config.yaml
n_layer: 16
d_model: 128
n_experts: 16
experts_per_token: 2
d_expert: 96
d_shared_expert: 0
activation: "squared_relu"
moe_layers: [1, 2, 3, 4, 5, 6, 7, 8, 9, 10, 11, 12, 13, 14, 15]
router_score: "softmax"
normalize_top_k: false
routed_scale: 1.0
balance_loss: 0.00752
balance_bias: false
router_z_loss: 0.0001
n_groups: 8
groups_per_token: 3
init_std_router: 0.0148
lr_router: 0.00111
vocab_size: 4096
norm: "rmsnorm"
norm_eps: 1e-05
tie_embeddings: false
optimizer: "adamw"
lr: 0.00257
beta1: 0.9
beta2: 0.98
batch_tokens: [16384, 32768]
seq_len: 256
train_tokens: 213300000
steps: 9283
dataset: "wikipedia_en"
Below are experts of layer 3 (counted from 0) of a mixture-of-experts language model. Rows are named router (the router's row for the expert), up (a neuron's input weights, with its number) and show model dimensions 0-127. Each number is 128 + 24 x the weight over its row's rms, rounded and kept within 0 to 255. Numbers have three digits each.
Before each expert's rows: "comes after" lists some tokens at least twice as common just before its tokens as in all text. This comes from a sample of Wikipedia text that the model never trained on. Tokens count by the router's weight.

# expert 6
comes after: " B", " t", " T", " b", " C", " c"
router:134184136109166180118147109160133131111095157099121124087104143137113100144127132154078106120126169132160124098104135113172148110143144112130105125132152152105126120164122170103148141136148159103136136121115127130131178130136148124117114108090153103116091120103147143121124154151104118140111152171109081120085164153144158168156123125074143129131105109130061144112118155151125127132174
up0:142093143119177112129174072163138165135160150115132161125094104145113136110124132161159132122049120162151127083130148135154106126148184112100101103116114129151103121123113127137147129140179122114171096152118111124108137111156108144106105122129115188138133093124110133121137129142167173118092130150097146104120110162093132150100116102129135090165101124147094115133127117124143118117128
up1:174115118123163132093103105106141128095133089135159137129139103107106111111118138165127126153103133150097182103151141108130115108122120116165115123135162115140090130150174152132156131157116135141100131130170111152125124082124128087132083087126113128077115090141157121120121143126111136137142165112081135106149140168153091137108165099113155134169119139121115146075099086142107138157176
up2:097110124176096145127131121162094143126126144125168099093111138151118150153135131162095108158139174143129157103124121096142144107129108109158115150092158134114101083158145116069141119172112146102132120122147123141163112163154109099150091084080065137098087109129098106140114109153117127113142146127152156090118134131119151164116133161125122142152131113125090105142117142133136111150175
up3:142124100148130091183154133128124092143093121135124115122107183121041122144106123097080113118117150157136158124153161117183111083107122150118094101145145139117107105125143138122156135129133108099119115129112134177138110117172105114110119130120105138152151101124076100154139132115113103142130116146082137161158108172151123164161113112119114139137137103142087101088138137137105152124116
up4:124112099124144116083139094117128136138159152156151112100148118126126112088099212109163154128093145136149103116115107097098162123137166138100149111148116093115152103155130120113141102093131152141171115146105126132121121121098124085134109114114096144116146136149148096142140126121151138134115118152119133154155183133156082126091089107129126086122158108176143135107093126114164077099121
up5:144117162135126111100135098100153158136157153128160165148106152129120141140067140074122153146102152098136147142118131133078163156156180142150119104092158112135076097157127173126117153130166154141125159142129069115156129132147116143125146116140121120122140127143135160155147129140150109125122132128169090154124145109114170132111153135112191141173118134147101084126157119115157131143142
up6:122169129099080089163114143131149104101140146179116091074151122135126114115136128155108134122129115126153114140127170119061121137170111130099079091160116140155130129125103096126109133113098147131107177094118133136122114115134123123135084173072142124130113178142117129118140124137161104145098093113153150100131119162124107124130138120129130148119120113155102137136128134127044136117165
up7:129160120117093138112165152097162083150158130127143122113125095142112092176120144092114104091109159094103121119096123105113075138151155155124109135144151154132114140119119109114174149128101140089138110122101128182111118164123096147102134119081150123123109106109127119162113137109132121120115172123174119101163110163127126102154128135109163145125107157141085151088117132149152135188099
up8:158110134144126183133052120142168158119143126111131125130116113152106127151101132080140135117114161144146106125149143138153117147135162109129155117156092119172119092175119127088166117142168134131165149133155118123076160126163105123133128124106140130110179110142142128153123108099117108096132134118168141149153149096130149104134137106130133072184132090129159121112115086122110090132144
up9:127107155172138159097118112179124114148146115135137125130142123128122137112115117088092122138107148145094097084128127103160083147117120140139118170137127160130151136133100141125135161123159133129109120138163105127115170145168102089140143156120123162129121145159141121119122178152128086133117137092119115082127133175139158165158163163131080150140082062155108112136138156108100111170129
up10:118162127131135156119122082130108094117130147163146111121107123131156129155092108151116147134141155134111143116157117110150104110138154144131114147101162159149120135150102146142169157117134135101118134167131116138115194142157170105126169127115148125096086100119161157149139130098133082149145166137125115118118168137132145108100139167093168173150073115111106099163138116136136121076184
up11:152114135151155165112131117158135100130146120109177156118100158141117156161116098098157130138173139150085143099100167107126151155137169123140086154138121109164122128141136155126067110111102145134125109119153132142124135165165110158107130102120089112099084135161130130146113138141123171120086141092106127127129077102112155103139121136100150073143117149126080134099121137129077141110128
up12:141132130130113154125134134154121110141156167126115119091107131152134115138097156146106104120118150090151138120118143111072107148130126140092094134133121098133103129124148145128134140132159115084151086131115098132115135121113167064168129148099080143148123136119167135151070117133168125111166171149141125138102124114135160107061112107131090060116086128099124131107144115166138117097140
up13:108081150111160156206118122141183159135146165139137128102155102137155105126098113107134118099099132128168115103159092129130146124179119122118167091120137113137130146141139124109126110121175115088128123112126117100119116105138103181131146168089156155138126122122170145122114100134196109133140136159131127120108137142120140158120124107085108172165091111141127116156125122145131135166155

# expert 4
comes after: " P", " F", " M", " p", " R", " V"
router:120148145151147116135122090157136080135117161116133127113167174162110101109098173176118122106109163115141100146102134125139165105104181122118110163105119143147105093192149139122128139112115118134184124101132091131149158145147143138121121090107139157123112094133150134120105114125159101142115162143119151136089118173153168166140087139091138108161126097140133144119094123146140113158153
up0:123086090132103073114095129121152158101146125116142143119116127180103108144055166107176140096105149132127131127130126116168105080163138135079124123110105115132138116170116124098126125161120127124145141120112085133163134108155126104134098093126097141112137113110137102124112093120136111130127118158137148142149160186099144122101143179103098129153142068092130126144127146131128112142159
up1:138118121133139159134153125124101116124120134137133155115159117150105129091134122132160108156080120122136141122065184080123140121098145121122173120133126146099076109130105126123129145108109128121117143126102087193114128109151155125148156126106134112132126105102137148130170154132173111116122128190136114143110155112139101146096088111106146108114106095138152162103161059173141103162141
up2:110154087138144127101066110168143115102082129125142129128118083160097076128086154131124122158094130162148159134122127092184157103127130093119158134125137135121117088144128146143097112152137114157140132132116087123144174113132096140086117118129140143107093124121124123123163089140142127127120098146126115138136113158111107118082116194094113111150163106142097141128084100143103156114143
up3:143163111137121123151168125145127113148085081136158132132144109172091091089148139110121108116141107103113192133146113132130128117131166112131080113144121100186080121156148107148147146103136194103113096124134165140192117125128161143123115176133144123127137138115123115137115144149154159095152169121124101137131131120141165137098113121121093139117121169141107081154139152116152140139110
up4:124140163119087130179119097119125094177120128182129091118145133111145131149060111104115098132105120123132142119137102095111138165178162133149116136126168132167094122110118131136122137130143166140148140133113147146159099128113097142149128129151151114163133082151129157117090104092121158157099152141098160139131119166110151154140113154099193114147066136132122124133148134134123153136107
up5:123093115150124139118109103078150103121133116153113140119110098151117088104083118138135127113162114118129068132090103115118163110157106083152104099137141124122116124168139090121137146117125154127141158114206152088125121129134112135123107083104174189100121131122087157093106091102157121160128123106142131097132154139113156136161149125131133139114111133132104147162103089121156135146101
up6:189146134111169119127106138117119128122162157146155122112136141126110075120125174130111121123084106134126097115128125098086157095103152137108120140117150130124134118174107128122098176162103148136137156122135135161141114089140125150103132144120183119113109154146069095126109137099094153112144147121156116130088150189128090142149102144135116139119141175178117105167120109135107145158151
up7:113144133166114094133123111164118137099086110152102139123079126141111134106157166162159125145108146140112154162116174122128122128130136123154145122108140158118091111125137129104153134161134150160123110167068127096082148129114136116098120102082141136156135124129161159131118148183181121107123103094134138099141109142064139154142087131119136081133165122118121141118115134102178162130149
up8:127157131138133150126128119110129104113086108094141170101131169113123157089133092137095134120141154139132122139138121167108149152163147089057131102136138154146130102116158085087145102105116126162090121125111127112093138113151110147151137100129118076133101155136128146197171170138142111136107156156124098130147131113111148142137101119100172155115150118087141149168151112114134116137163
up9:120120155125109117174115131106110122115077122156123114116115111148122106133136127152103152184108135139124161135110131125144105149151148130155121082109169122142128159136108139118127132128097163145149168150126121166138102116131116158101134095116178111078119129177149136109109121142086128089134127071106120105129141119079134100160167120105153083151107144119099123092106101079146161108177
up10:115120142139159084167150161127116086122068133114136119115094101130138132130133173156125167178078137155089157083145148120148114165113139162145142124154091104130100115151135131172158160105126119136111138102098139133149130129112112125134132138137097151154126151185153138107107133095085126145128128119112122110137126136157109112098097160111123141175114157134070137159132147129097174119126
up11:152171122100176118114111115125108101127123120121093152096167142100094092112120116080095116173154149118106118128104113115184124100141102128098117140146120141130115149148114104083082126111139104143147110163136141153119125113115092144111076155100172087104105119112141110115144165176142077107088099099139085114104127118138114151136148142122136145122090138128118129123104082146129145154135
up12:107101086154100089138136097170120137118103120141132109130117114129105167139119113105148146128169076126116132134107142139076091149096120097114131079148114136116101094110115112126130140128134114147146146091128154086128111131118092118132118093095104116149106117177128136184119137093134096138112131153175126158089083124101146148112112160122136138103112093144151126107168140058157152136123
up13:167150140145086162150114110149140109089128123135132106125105136154122139125096136154125147103136137132139149136128136125120152168084103149146136127115107116123107125148150191105144073119105111092116142159151094159105105131140101126115121113111157152129108099177134090145114095121171114115145099154091164152160161161120099133081183102121123098136122097150114130153161074119134170110141

# expert 9
comes after: " the", " a", " A", " D", " The", "A"
router:164139094132127148128147111115108153112129121132134154096155162183092144092104164155137145088165177080101137097116157121131147100106147130122093117110148146148120103150139142112094180128136167100105103122130086183165152118154147140158153121113117129103104115141128121164126099113141074097133150096096126136133119115168134165103118127092126120167112131158107111131105131143139107155141
up0:162141101128185161122130079107115163135107160161115131125107140153097138136136130155141123144124124133106168170122145143166095164150121111120148153129171115158135146132119140164115137165109111166153172099146128100152148108157141108113099126133151121147105131174149111103146105074148125125120111188121141090097098117162098117150098128110146083121148126098130122141157147113146120161175
up1:122148099112140163122111120129110093134144116137114131111167132109118162147149163170095126111098099103130115160160114148141154138155142125092143138112139117135141148140142115097097140131122117106126146154086155145119140112180132168113115126125179093136087121150115110116125125155141078129163089094100150075133162160157121130157174164115085131125086091172109133116094147133102152099158
up2:148109141105126139119083130124131102116130139115120150123139104180171104142136120120087146079133148093158177127115158125123137136099183129111089133111126115127159104153099177124135171178168169140156184122105127136127131115166096095136146117128118138123101121118068100129136157126138098146129098147158154106092104144101105112148147144118093121123105143145134105139127159142127146165168
up3:161126097178108125164120129107157122142190130184111123110147130138140153102101125094089071153149143117137162153157131121098127086112140121136086151119168111122124116143129129149112110100123155146122101161119134187112104133137116127143126143134112132136133133118152073114129111112139118119127166104115111154078102109171104131102109081099157148145143098173150104163129111144151147120160
up4:175130152105113117132102132110148088140117143129144104117116090137135137078133161117102160119130143119097111162108151102111145131094153155076123134143101095111119131125098105101095144134165157072133107098144102108148119128171111123109107111154096115182097150151126101209133107100150153109151173154122126112104123115118153153124160107119110122147145119137140114133107098103124085151108
up5:129108150189104106150098088119133149157101110141135109116125136153126149180126130122083117090139132115117170149113140124129120118092173105130157109150104142164074150162121146124113155134120136130112130125128111122166143127116151154108148090058151102127122121134130131119124094096159101115092126112151129094156110150121134156133140140126169120142093145151162161124068072090123128108148
up6:146143120132120138132143152135130108053109115151133132119140116096078172092144144155141124080119154132096150096095133143129111150120124145162107135103128181109073113136126097130159145153131131098160122112123144141112134109159134181182156132080116107118124077122162096117107097125113137087140117146138142121143119148106159133148169167133159123135096112124096128170100141123140105149155
up7:143076102159115065179153138152146107108139122090148114101131132151122128116066141155134144139132130131109108098142114152145096145163156125122149117129140095146117092147140101129096147119150138102109109118103120142135099137114151108142130169140141083137125115164118146101146125117131118074137103099059126087104097147118171135136120154118129087113120156162111135098190127161131127123108
up8:145135131107157153148142123161138097147115135144171145118152158116126136117108162140172112128139142086124138131136141142115144095118146091142107127134071144144127161163111107126129148146147156158142201121171124145090187122183162144151089110137114113130114144097179116113122125083126108152143172148170101142115095140153141127124093142129109128109173152142116096128146118093109105130120
up9:164146164102097124117126105092151042094142112122168150117152138159107144105120139115107111125127129085098126106128137148122110120156108142173110107097121079138116122150176132141110154137100141126134162106106126139137164137139123148146122129089138115139128128108145166149134097101178072134109101170108151170130074131110154144141103126138170114137128128154138147112160168127144122098136
up10:104120101105080110096130111131135120120162139183148175109155158137106144120109130141156140084141134101108110114142099104105123157116141150104084180133155140102133120122170102128122152135136125123166104135107088148139107104094098161140145109115122131136164137150121122130141152106092126146111151169088122138146122130113127155116150147114157112159114137150112083094122150133122151198058
up11:106089145177117109111143120113127163148092113135162162109172088134104127145136117145142106128140144108135114124143188125115165120116084121130117156138106108152124165152157141110173160132146134119169110138128085127155138138157137136108095135140144117138122134083128107167115134166122123124146157126104184094146163135159149175170090092089156137121153149126129110164128171102130097128112
up12:152144119118136142137118112083104104136100094137144162119119100095116160132122131120146124137136175127094147110086156112121172132142134109141116105116082128129126151152103170087143118132128148158149115102129133095116183159100148130120153121086119108100095064098141161100120124077139119101132139106100126156108121141103151102095143156119140126165101164124076154111149093105154149093151
up13:140101141159140122136110105113105119165114146125112148124107146180127156147115149110123112114123114122126126058103179137126102142138164096091092135134176130095092136129109108152113158166128107105184180145154144119100139102155111126147160100124142134139112111116129143128120165125148094145107148095100161155151132122126074114131126094128154097110163076122095135136125162171110113106142

# expert 14
comes after: " |", " 0", " 1", " 3", " 6", " 2"
router:119120122165122146152120116121144144142134132152160162094135168115124097086097136161094132145131169098133103128105101124123122158111140103115108109139120182131107150145131117142140163163158128128129146118098143155114152091125171104158101128059111137138118090132151103135103121174123134089116144128111112116112145123124088179125142164077159158158100127143117115086095114149079160142151
up0:129142104100116108127145137123096144131133143132144125095149157116113156125100140096141148132126136096169063113088111104109123151120152162111131114137106140132086137126200132142061094138135097119159142109158158098132108160167137164085131136116112133087120118140142131134074136105124134135150126159134162163130143126131089123094190141105143138118108157141129142101113139120081091098133
up1:132105109131173069137089145117156067101155102145168095131093073156144100157153159140055120144114114122110104149110126126119144116124115121118118091139129137122138117139157141141125147118149155117172154158129134105159139124114117108178129111118140153115119147183156093117125108108127133125138110132112131096140129140113123168143098105102092113152161141133131098153111101102170170161131
up2:108112130147126144081133098124122109101156094110145102163072123104123145184125167152134119104143118113130083127161122131117112143080144131120101147123105159137146080116130103122130116117158176131133146134088136151137138117142150162118165113068166134108103104152106146135132119106120104150138133148143125116083141133098173121155131163106113142140109123165093063088093112147139117160136
up3:124119156104107142162078139132125109114124157134176163114129154107120157117110147155123093144132113110137106170141109120153114087143152075107107109140129184127145135175129095133151109148090139130107104133137127136161111082157131130108141137132150153129080103103112135182128171128139164121147129141148110117130148113126098136109132144091129138166166148153123163093133100201137093155136
up4:143113078134124133146133150178084138146114134149090112119170113149109109101097138134155158127109101100159112127120141094093096104158086122123082113111161124120088109125177131140124111115142165121118125157157147111103148116142095094144108146121131134094119135120134092094116143114109117154165121142121168130141164165130177164145115180091104132144148135141142155179115135138097139100166
up5:164138159119172127154083138109133091173170107174159109107142164111124146139105164117122121125153182102093156112137095109122125128090150112073133140125116133169109143152149151130122108132104121122113102119099128161140156144089141122119100125130121117139111134135153183145139101143111096121131140108143154159134123178080108145068105091116117145160089145124135097107138115122137126164126
up6:160126165164142109131154127137118144131123162123150116086133156191082158150138135143131156133138145116111112133126115112129121147166124128150144161084166181164106138158120120191128155125125152151116092114125149157112105178121126122124137174121100088115110137116117108119120144165151108120111175130087100072126135104118150138146131146136141148149092089163168086138107113118120133143149
up7:132134115148173094112139130133144110166141154112105083116139150120127107117135116138129109124117148098087117132101140137119172132102122082129102140106114181179095126132142141108106141134142158101148132104133107196141142123170161088165118134129124095112123093136185145113151144125118112156156180111156120119129111167159148125146123127116138101170122145111115143108091092164155152176154
up8:146149120107079180130104136135123168154182115141142193073143147122122135117114127137147113097132117142159116131108132105113131056118124157081139135134153160101140146154148152099127111129130094142176142123113077123161123158138128173115149138083086128126118118135128143138114131128137155123147117129136185129096137120142098122076120120093159154110094149123119134102139144159123154126145
up9:115186162096126124171146070106147069120156142100122151098115166113139125136137116136122098135119144128130114178092112131161136118110149151141151112088130118135107096133118137177118108115143157144173112130132099122103139140129151106108157143113123128134120146123118154152097099172122147159124121110104154145143080098127170148095118141119107129144178165151167083132169116156108162122112
up10:166118103102128077117084101133138120195134117157158092110123090144140065086147128153124140168160138094125108129125140136155178126111141103117163107182143190109145170128128117136148111117124126148128129121088133149145131126095108125120093137117126120150086145145103158124121135104118145116156136148133103140071087133111146130119144148111123142125118149104101159109126127141104138149179
up11:106126147115146119143123060103113081138109090138173159123128167118147127112106145134145113099147140101090104121098131101134111106122171111069154107135148118134124113155140111115138143099088180112130128096158139130105134101102122166132107127140156154145078122119059181143138136090116145104122141152146135140118081111083132134155109118109082139152114102114096121138138128140145147112130
up12:149121176102142168130118133117146115100127101129149133135170130128125096127090148127099163122114134128151129184105159107150123138101142131121103111135133109168122089154123099146122110127158122082180138139099087119110171168144145100151099117139132098095152120135117104111150131141134144100140114087105127124085133130133104167073142149129160139102113100139125141117115116123080040135114
up13:124120094142141084129129156069111148134130089162118117128084141158116131163125123128152147106080146137098181104149144138135112129155156164084170141180121119123121122166152105144134148130157135113142132089089132097137131102090106099173089114119099151139149149127145161164094147121130157104146121128117119163131136144163126157098131154109080115146114116142109085113153132126146151114165

# expert 0
comes after: "\n", " M", " G", ".", " m", " L"
router:103122134165111084137107102116140100165116101143136133107113105120088094131132177148112100099129150100118106122104134119179152143124145115110146130155139160174108114145122158128145120078130160085138136072129103145149141134124077195124137102102159116148110129151120147122119127126157137112135127127088144123123145193134116148127105151078127152191119138147135139126138132124083135160110
up0:113112133153123103142162125126141053116119125124178132132072099140127104155102098127100146148138137129099108138138177123176118118117111114147162127133151105139091105131120142111149180085107159149136166112130125104116112108109110125157119161129171139121104164143134142142124137169115116150133131102147151142075099114120135113204155192132152122130141102118139099146164130132146137127141
up1:133138100153141035126106122161146130119133107121132126115106132094136114140134130117140138135112118068132102117147205134114121122120151112087168087144148167124107125145140122128132116165103150126192103156144109087107115122153145134125123125155063167122125110126163120136131105137103109088102137111174121142150132125136116122179130108118133158120182125143131144154137112107117097144134
up2:115130125178115150131100105113108099128120156145087112119127122133112083113111132128134146134132140139160129100078107147098112103129111120169142150109098161161164139119118102149128158129137111103146175096163113083124144127079124131129133155155147180129150144179144106122143142142136112124110074114128150096114135176079107183126133151115125110132151142154129164166088137156168134159147
up3:147144113120161086110133112140107122190088096122106158124161159154134118147142162128116126076149158134106131146122117124142162115136129141108149162107192142140136164113124148090115105110114130156120151103126133120137176137130147160145097105146128147121103101124152101109110130130130110119140174099158086051121152175100152132136114126097125121114130129132118134112137170112102119158190
up4:132165123120106158167148134116144098161124109085202119144115155162147111115077142129159123092155136135161090180116135112137120152084121110132153113157157139125134131121110155135150153099150107103128153116152119149172125142105120161120154131124131087114168111129140123153104155083130136164135105146126133134138155143142158151108148139085173137136137136190130147137155100148115157171121
up5:148167151105102110120118097120174133124137094123134110126121189182143120071150099134065150108118135117126053092169140140113104094152127122110095122153097139136100180143123085112123117117122093111128130116116121134150140111150122141148104123146162144150108142127135163165104118105121152125116149108089115159127123153141109164123091155116149152112129116110125129090159156152108103149113
up6:102124140136127141095110122107129118151094158133182131130108117165115115132123189151108094145112141157111130177186099106132128110094138143126149144124129085151095120148102150147180144097135140132145109083126086190109131087152127114158146142105103119121120130167153109105148084113136087096152150132118120106143149163157120168108135161119094106143128125145139140162118086120136141124108
up7:126143106146120128133117130118133112110080142172121126103159117134103124129123163096086104113108169129124135144095157080094111151131109132094095118115179108121130085124089131139097134127159180137149074106119113121180124106091175126149137136148102111086137124174113125128151140115106121170081116126153157136115137139114125125101120163129107125161113145113125143171137102113114123194152
up8:111170144115115143122136107141148160127172140151113131136116118107165108128126148164145147137141123138113078137096145125142168088154134110120130137168136173142143109134126093135109119124105133133112162140137099107133143135132107132145088105094155097131070086157136130107143131138132125113107121142142119159114121093106104137126110171082095102112173106156146145109179204167122077155152
up9:103111147119104130084127092147146122105125115162158131096139122118122135157116162109143139157151168097121128131123134155162168152128151133122115117136134122177121112149129152063066126096101168124120130092163129160114113118181137156136149088105102133120152141140089150147139134105140137148104142101118119131138152164116118178170144132129102158144163101114142158136093096118154095090171
up10:104116157165151107174165122137115151151083096164137119119121100151115129112089105183103116149136155066095124114081172108096185148153138115112120152120136132110129115146156140136137130114118129126148146140128141092125143109114114130116112117114086159162149151150127155124131139114090133129107122077148140165151135146183106107102130115095153130171149101148114128147138120140099111138074
up11:111136116133163156112085127108144118105117114100123100130133146136077078109132131149098081142114118122145116109094140138117083093151121124104128141077153132101085088132154158122075109148154117140177150152132135130151139157146151154113141108068153137102126097168108123141117155124115116125135166119116160163089100134130121143172115119098160100108103111173129153130093132121148119157152
up12:172093118136144103122173139109149082135137115150104107131093155095127153074109130114080171100107130127126079085109135113086120082106119104162140126157127101118155141148111117099144104112141136113142170103150115124104149116107150110142106180163145097118122147097116122103101151096118115144111098121109100148163155166094131140147129102096115153124141090130149118092141132133135144099092
up13:133097124163137093084128117141139152157158098124143132130132112167088154106122147163111116127122162126157128130112129067080102107130154107076098110139112120140132153132154136159157098110119133138147151095158142125150096110105087155140182107156145138122148152164112149151125095116143143081143133114127140125109114141134117114085133151111143118159113115186112137141189102137116116188138

# expert 5
comes after: " |", ",", ";", "ed", "s,", "e,"
router:134174120142165144131149090127150138113106123116148188099120136163101136088120156145121125130120156117100125125130163105132132121143145088121104140156123150135053120157111160153101154128152138137151140131168094131134157111156137117200149154106117133107101156133123120142132141096149110119126139121103164081108135141076129164116107152086127122154134114161096080112079133100117118138148
up0:132154125137109139121086093162150108125134136135130152063130133155161102106109211161101150114089156117170098135144125119109134144097119114125081129160149121148127139165137147144112140115130127105140137130123108111176119120108120121113088149116132128102140107158113087149147124119170115131094126140122113136108160139114145176093146116072119130129129053161111108111167133141110144137156
up1:153151068100137142107129096152104142155114140137119129114164080101117162115109130120110120089117145139164148122180132088138105090141117146107117100152150120102144098145133116152141124111114116085126092154140112106143121148084103146145149141112154155103162119101166129137142158099133100094075133163138090115141170102120081133151156163125146145187144156129083119119128122124115147123143
up2:122127136144107105160141127115155127140138078111137144116156101174153104123128121165066112109122088089121128150111092148103157087134123145123117121094113117135135096125129155092099089154148128147143119153167120120112144104135142109165077133122148075159146138126094096150161153142126093129140120124077113100153131156109134135087094148117112147154115135174103143171155105163108122163120
up3:147199110171165154145111108134127121140137186119123128111162116117150112122153119095121101093158133129173104103146124103122134164103107071130105173129140128127131154119139092140112154118129129114135182156089143112132131108102111195103123133125136119116144113160160120158188116077131098095115174169101126118125134108114138114144118137132148107140145101120144107123115111116101120135093
up4:113128134129123145132155147103167115087092147118094154126123112136120099104150125150157098103151134138099107145150126124125148147144121126091129144177104113147067144121115150126112136150087104145164097138161095146136150144146148110201134160120102111077111164120076139126136125109137092124135102127104145115120113145113187127135080130107168124164115131170115127077119126093110099132108
up5:105134144179097093117138133073166113114114138128132139132105098115129113153130112144118182111104132106107138166163121114112159103111145115114121122152136115144109159122135150131106118158119119149150098127134116111121131160112096120187128159148110136161133136160121114107200152131156108133122151114176126083081097149115141141111115107097132134166153142156115080107165134093144149187148
up6:167094140132142115150114090165154102126146155147167114107111176141095126134091172150091139107099140115135142120108133092118119119139165090116126158132120158154134125162145135136144136106139155079143132109127134100131147132078144142111095118089131154139105082139137084134101131128160120120099190134121110139096099173137156142122180113083111137140120091180145090140135122132121134152111
up7:124169124106137146149135117133127134155158190135156144121160121141126124098135126103126104090104155139143101106160117136133123160111123116124096115148118139163163156148105145102169107146145187133144097159124151130137122185134161134126148126139136144106142124164093120176164122122112105072139166099129153085138152159099157149119133092116142115133065118143127147090146115124159104171102
up8:106125139128130116128099107096161137135139114115141123125104149179123081146094115117109116159085180101138072118125174084150121153142126145165150140145112127129117132088098125138173130138173159108158145130125138150182152103109124142108076101109130136122101081119158133120144113139128141116120127155144119148115146097155139110158174170139123098080120125127163087115147115163116104156123
up9:140141143123154095140116134124141133113096136099091115129134114131101128107109135149111115162109146158092144096154152132136162116148191105096065117135103117154109116127101148124136095124074128126145086142111179143137108197163143145145085131107136098117127121131123148119175097136151114163113142145102105135152138125141101139117123090090091142128119154143138088168082148149140116101158
up10:124118129129110122141125115117103120082173120122127123143132129146138145153137150145091168095160130065119129139136104126105127109105131111125132128100129155122132087160110151066095145175132135168162119128136119119141126182123122125123135093155118092113126084117134100133150118150150151107145109110138116135129129148139202121128100099086120119136114107208096109138132115059126159147145
up11:178100080108126125130119122155120150122091142169171118118108118106104116125109128188119150135104177098139148119131149152175157121138166105099130142156163138099088133127130136142110130151137120125142168129158090127110118127107126112108161156064163093107126144114108150154144151092068087107098165131122138084115134149107116119141138165133119113143092139129141090155119103117122117123117
up12:096138132129123131147085111098118146141159176157190129117100132159100102123123116108079127117123080146161125107109155135122171157128122183068126117106107135106120139113113119119142111082144122134144104129108100097146116115086145100105134142106140129098134117123115092102166166125179133110114124131097112078133123118165142151080144098110113154117131132150094151093117119116133177125116
up13:145150129152163115094154133167113148163098167129159168129154104081156101137144143129109157107124121103113119179157107145129128119145108153123124143156110101133097129185151181089155099141102119144170099131144120098110121140108124144154144112107128109144107081137111107131150107128127141112120162119086164129141143174063150136148164144142108130126153138128115118147065103136150120140122

# expert 8
comes after: "-", " ", "\n", " (", " s", " un"
router:134139109161148153115144121108149100129100174119155139102103173176104158092095136167103142118109149155136124091128174109156080137122150108111083147121114159157092103159125108147098127106132128101132081124121136164116123103155152149154131123106139146143099138155108147150137120117177157144092167130104166122111128112137153142125100129104143112197109093160109114104091125129145127126114
up0:165185124158119137132191120103130179112101106136171128126126140134093134128142127111121115113164139113139160136120140147154081145159131091143140152181168092110079104132132163163122181123113168115141155098175131145094149097151161176131117144138174154131120125146123099115119097098128116093106145127127167114133157150129104117159118154138105109132134125120120126129110140128096121153114
up1:119129161123152145111122107152144125137127110124124161117150169086137138128135123149116138096085143082155149123159142128163114135133138101090111129096158137168150115132114133139139101162141148088111132106161160083166166135120119148092117180113142124085101160172150176120133092161173094094117116111106157155152138170147115138163141141100147148155108115116088125151136153151146135118156
up2:149133111188136145144164100121136120124124138137153101100130140108120181141122128149151149142156105136156155139139130129107108140125103098141150092143093152111090119131159126093107119145134135103145124141157132123102137118138139158161158138089184153100162110117142100133161149163169146139078103141087191146134136089145095165124083118116111097103106140148115114101107143148151144153079
up3:138152115095108111119137144111132146090118149184072169101147149106114128109086103121171159104079178119106154108095149140163127127136133123133104091125123097108121169190135124101113116122095118127150114124066116120168122129150154155120127165130164077115104122152107180150141086155142132139136160110142124118143126139114121112126116129116128162115139161135092129092096127125123120135125
up4:132131102152174163119161140099171152181132138149115153138169113158126135115141117130134129117127138144080182150130164094164086169149136132134123104126120110117148115173131125128084137146118116107107132122109141102124134134127158159126137100092125072128118153150101104147138128127149152157143086089091133135109127149101088153167155096105078129099129167134140095096107142123094120152148
up5:096144101168148122145145112131147137131131128131079097139097125114117142133111159153101116129125130170151140098117156175144154146117100131123074146125094118112084110110102117117125107113128148155094145116110134140138152112152106142181070126133139153141083113137127127160133128100175117084148121098092136131084111142176144161114123125118154143120117114161060127138119119067096126131099
up6:108168172125123121134137128139126090134153135142129137134136167123069104099122127144127177145107096117117123134152104094128126143111122145118108081149161163143117070156147138116141173167106147129121136075123112135097133107113105135122155162111112127148124121142123173156113134079108141167113183131132140177150106215114140142114125123124155165165116138139143125134111129125111131113161
up7:151134141104145133146118128202140163169142111118090105130165140179126146085131147139136099093174120133128143116134121133088137155100136117148082118100109151141122151125115111102111149150114145159167150107129170139128168124126169121139150100117064105103098101109165090140139171120156143103152129115153157142162115104127147146089155097105115111136129141137121140131101094150140135162147
up8:140143126110087129140176106145139092193093143131127111128101133124137128144129121161145175149159140091116129089145151117168157121151153095143101161144152075171130171140108105100110158143148125127180122159109097138123152109087074160135122156142161120119130122154110143149139127101142126118104122111148133140142138119121135135135150108122134134167128140109047148108122172138096132140130
up9:123115139165148119154074145152125107128111122104126116115113145134091124123140137147134098132088129152113113103138127060112115134131130090081101159156167119142101143129165146112129189129164127128093142139125160121095086145153124118137182119114150096091092126105178176128146133096159132149128143094116108077102121124133137124103191106124156130139096112112129106145115114137143157154128
up10:146140107110104105129162108141130110143094136117154115138074119117154147120121137124125123173097184144115125105107121159124141134103098159126155132138149179166108116118151133114166175088141133132124146131111137155144121156130133131165183130120120155109131116127126154119119131138135128122107114094131172142148105123132098154105104193113135133165087089154158061167133101142097176161140
up11:147099149123144165116161109096172082083120118115139125129166112162089103156120125177104126132142122151134124150131149157129120155091119135120104136129103128106112143170083113140121089138113187123173138127135117133124160115124114156131092129123108129175120121111145105146104116094183125156087140172053102127133133156104136122164114184135108154113123119138116125126126091148134121132123
up12:138130153091116117125079106151128106097102170118156139129086156109131159135128126136102085122151112110115180115119203106104121141105120123118127131121169114173172105142162085122136142138150091128123155155108101169125127110146141118128119151121103100085140149147129160137127108114147112136159079094129163127121122171130138089108130112100119124128198091148118137147103113129132145109098
up13:130145138145136086195123138139103122125152144142135122120077112137137184086133166180142170154130117110119116106127138144151133111152150144119138124119130128144107085115134167125139142142138135098112104133102128143150107125129069116174161096118153130127119122103167127164138119134153141083134139118131119151156155103136142144159136097087130117158104099076073125098109089103167159145151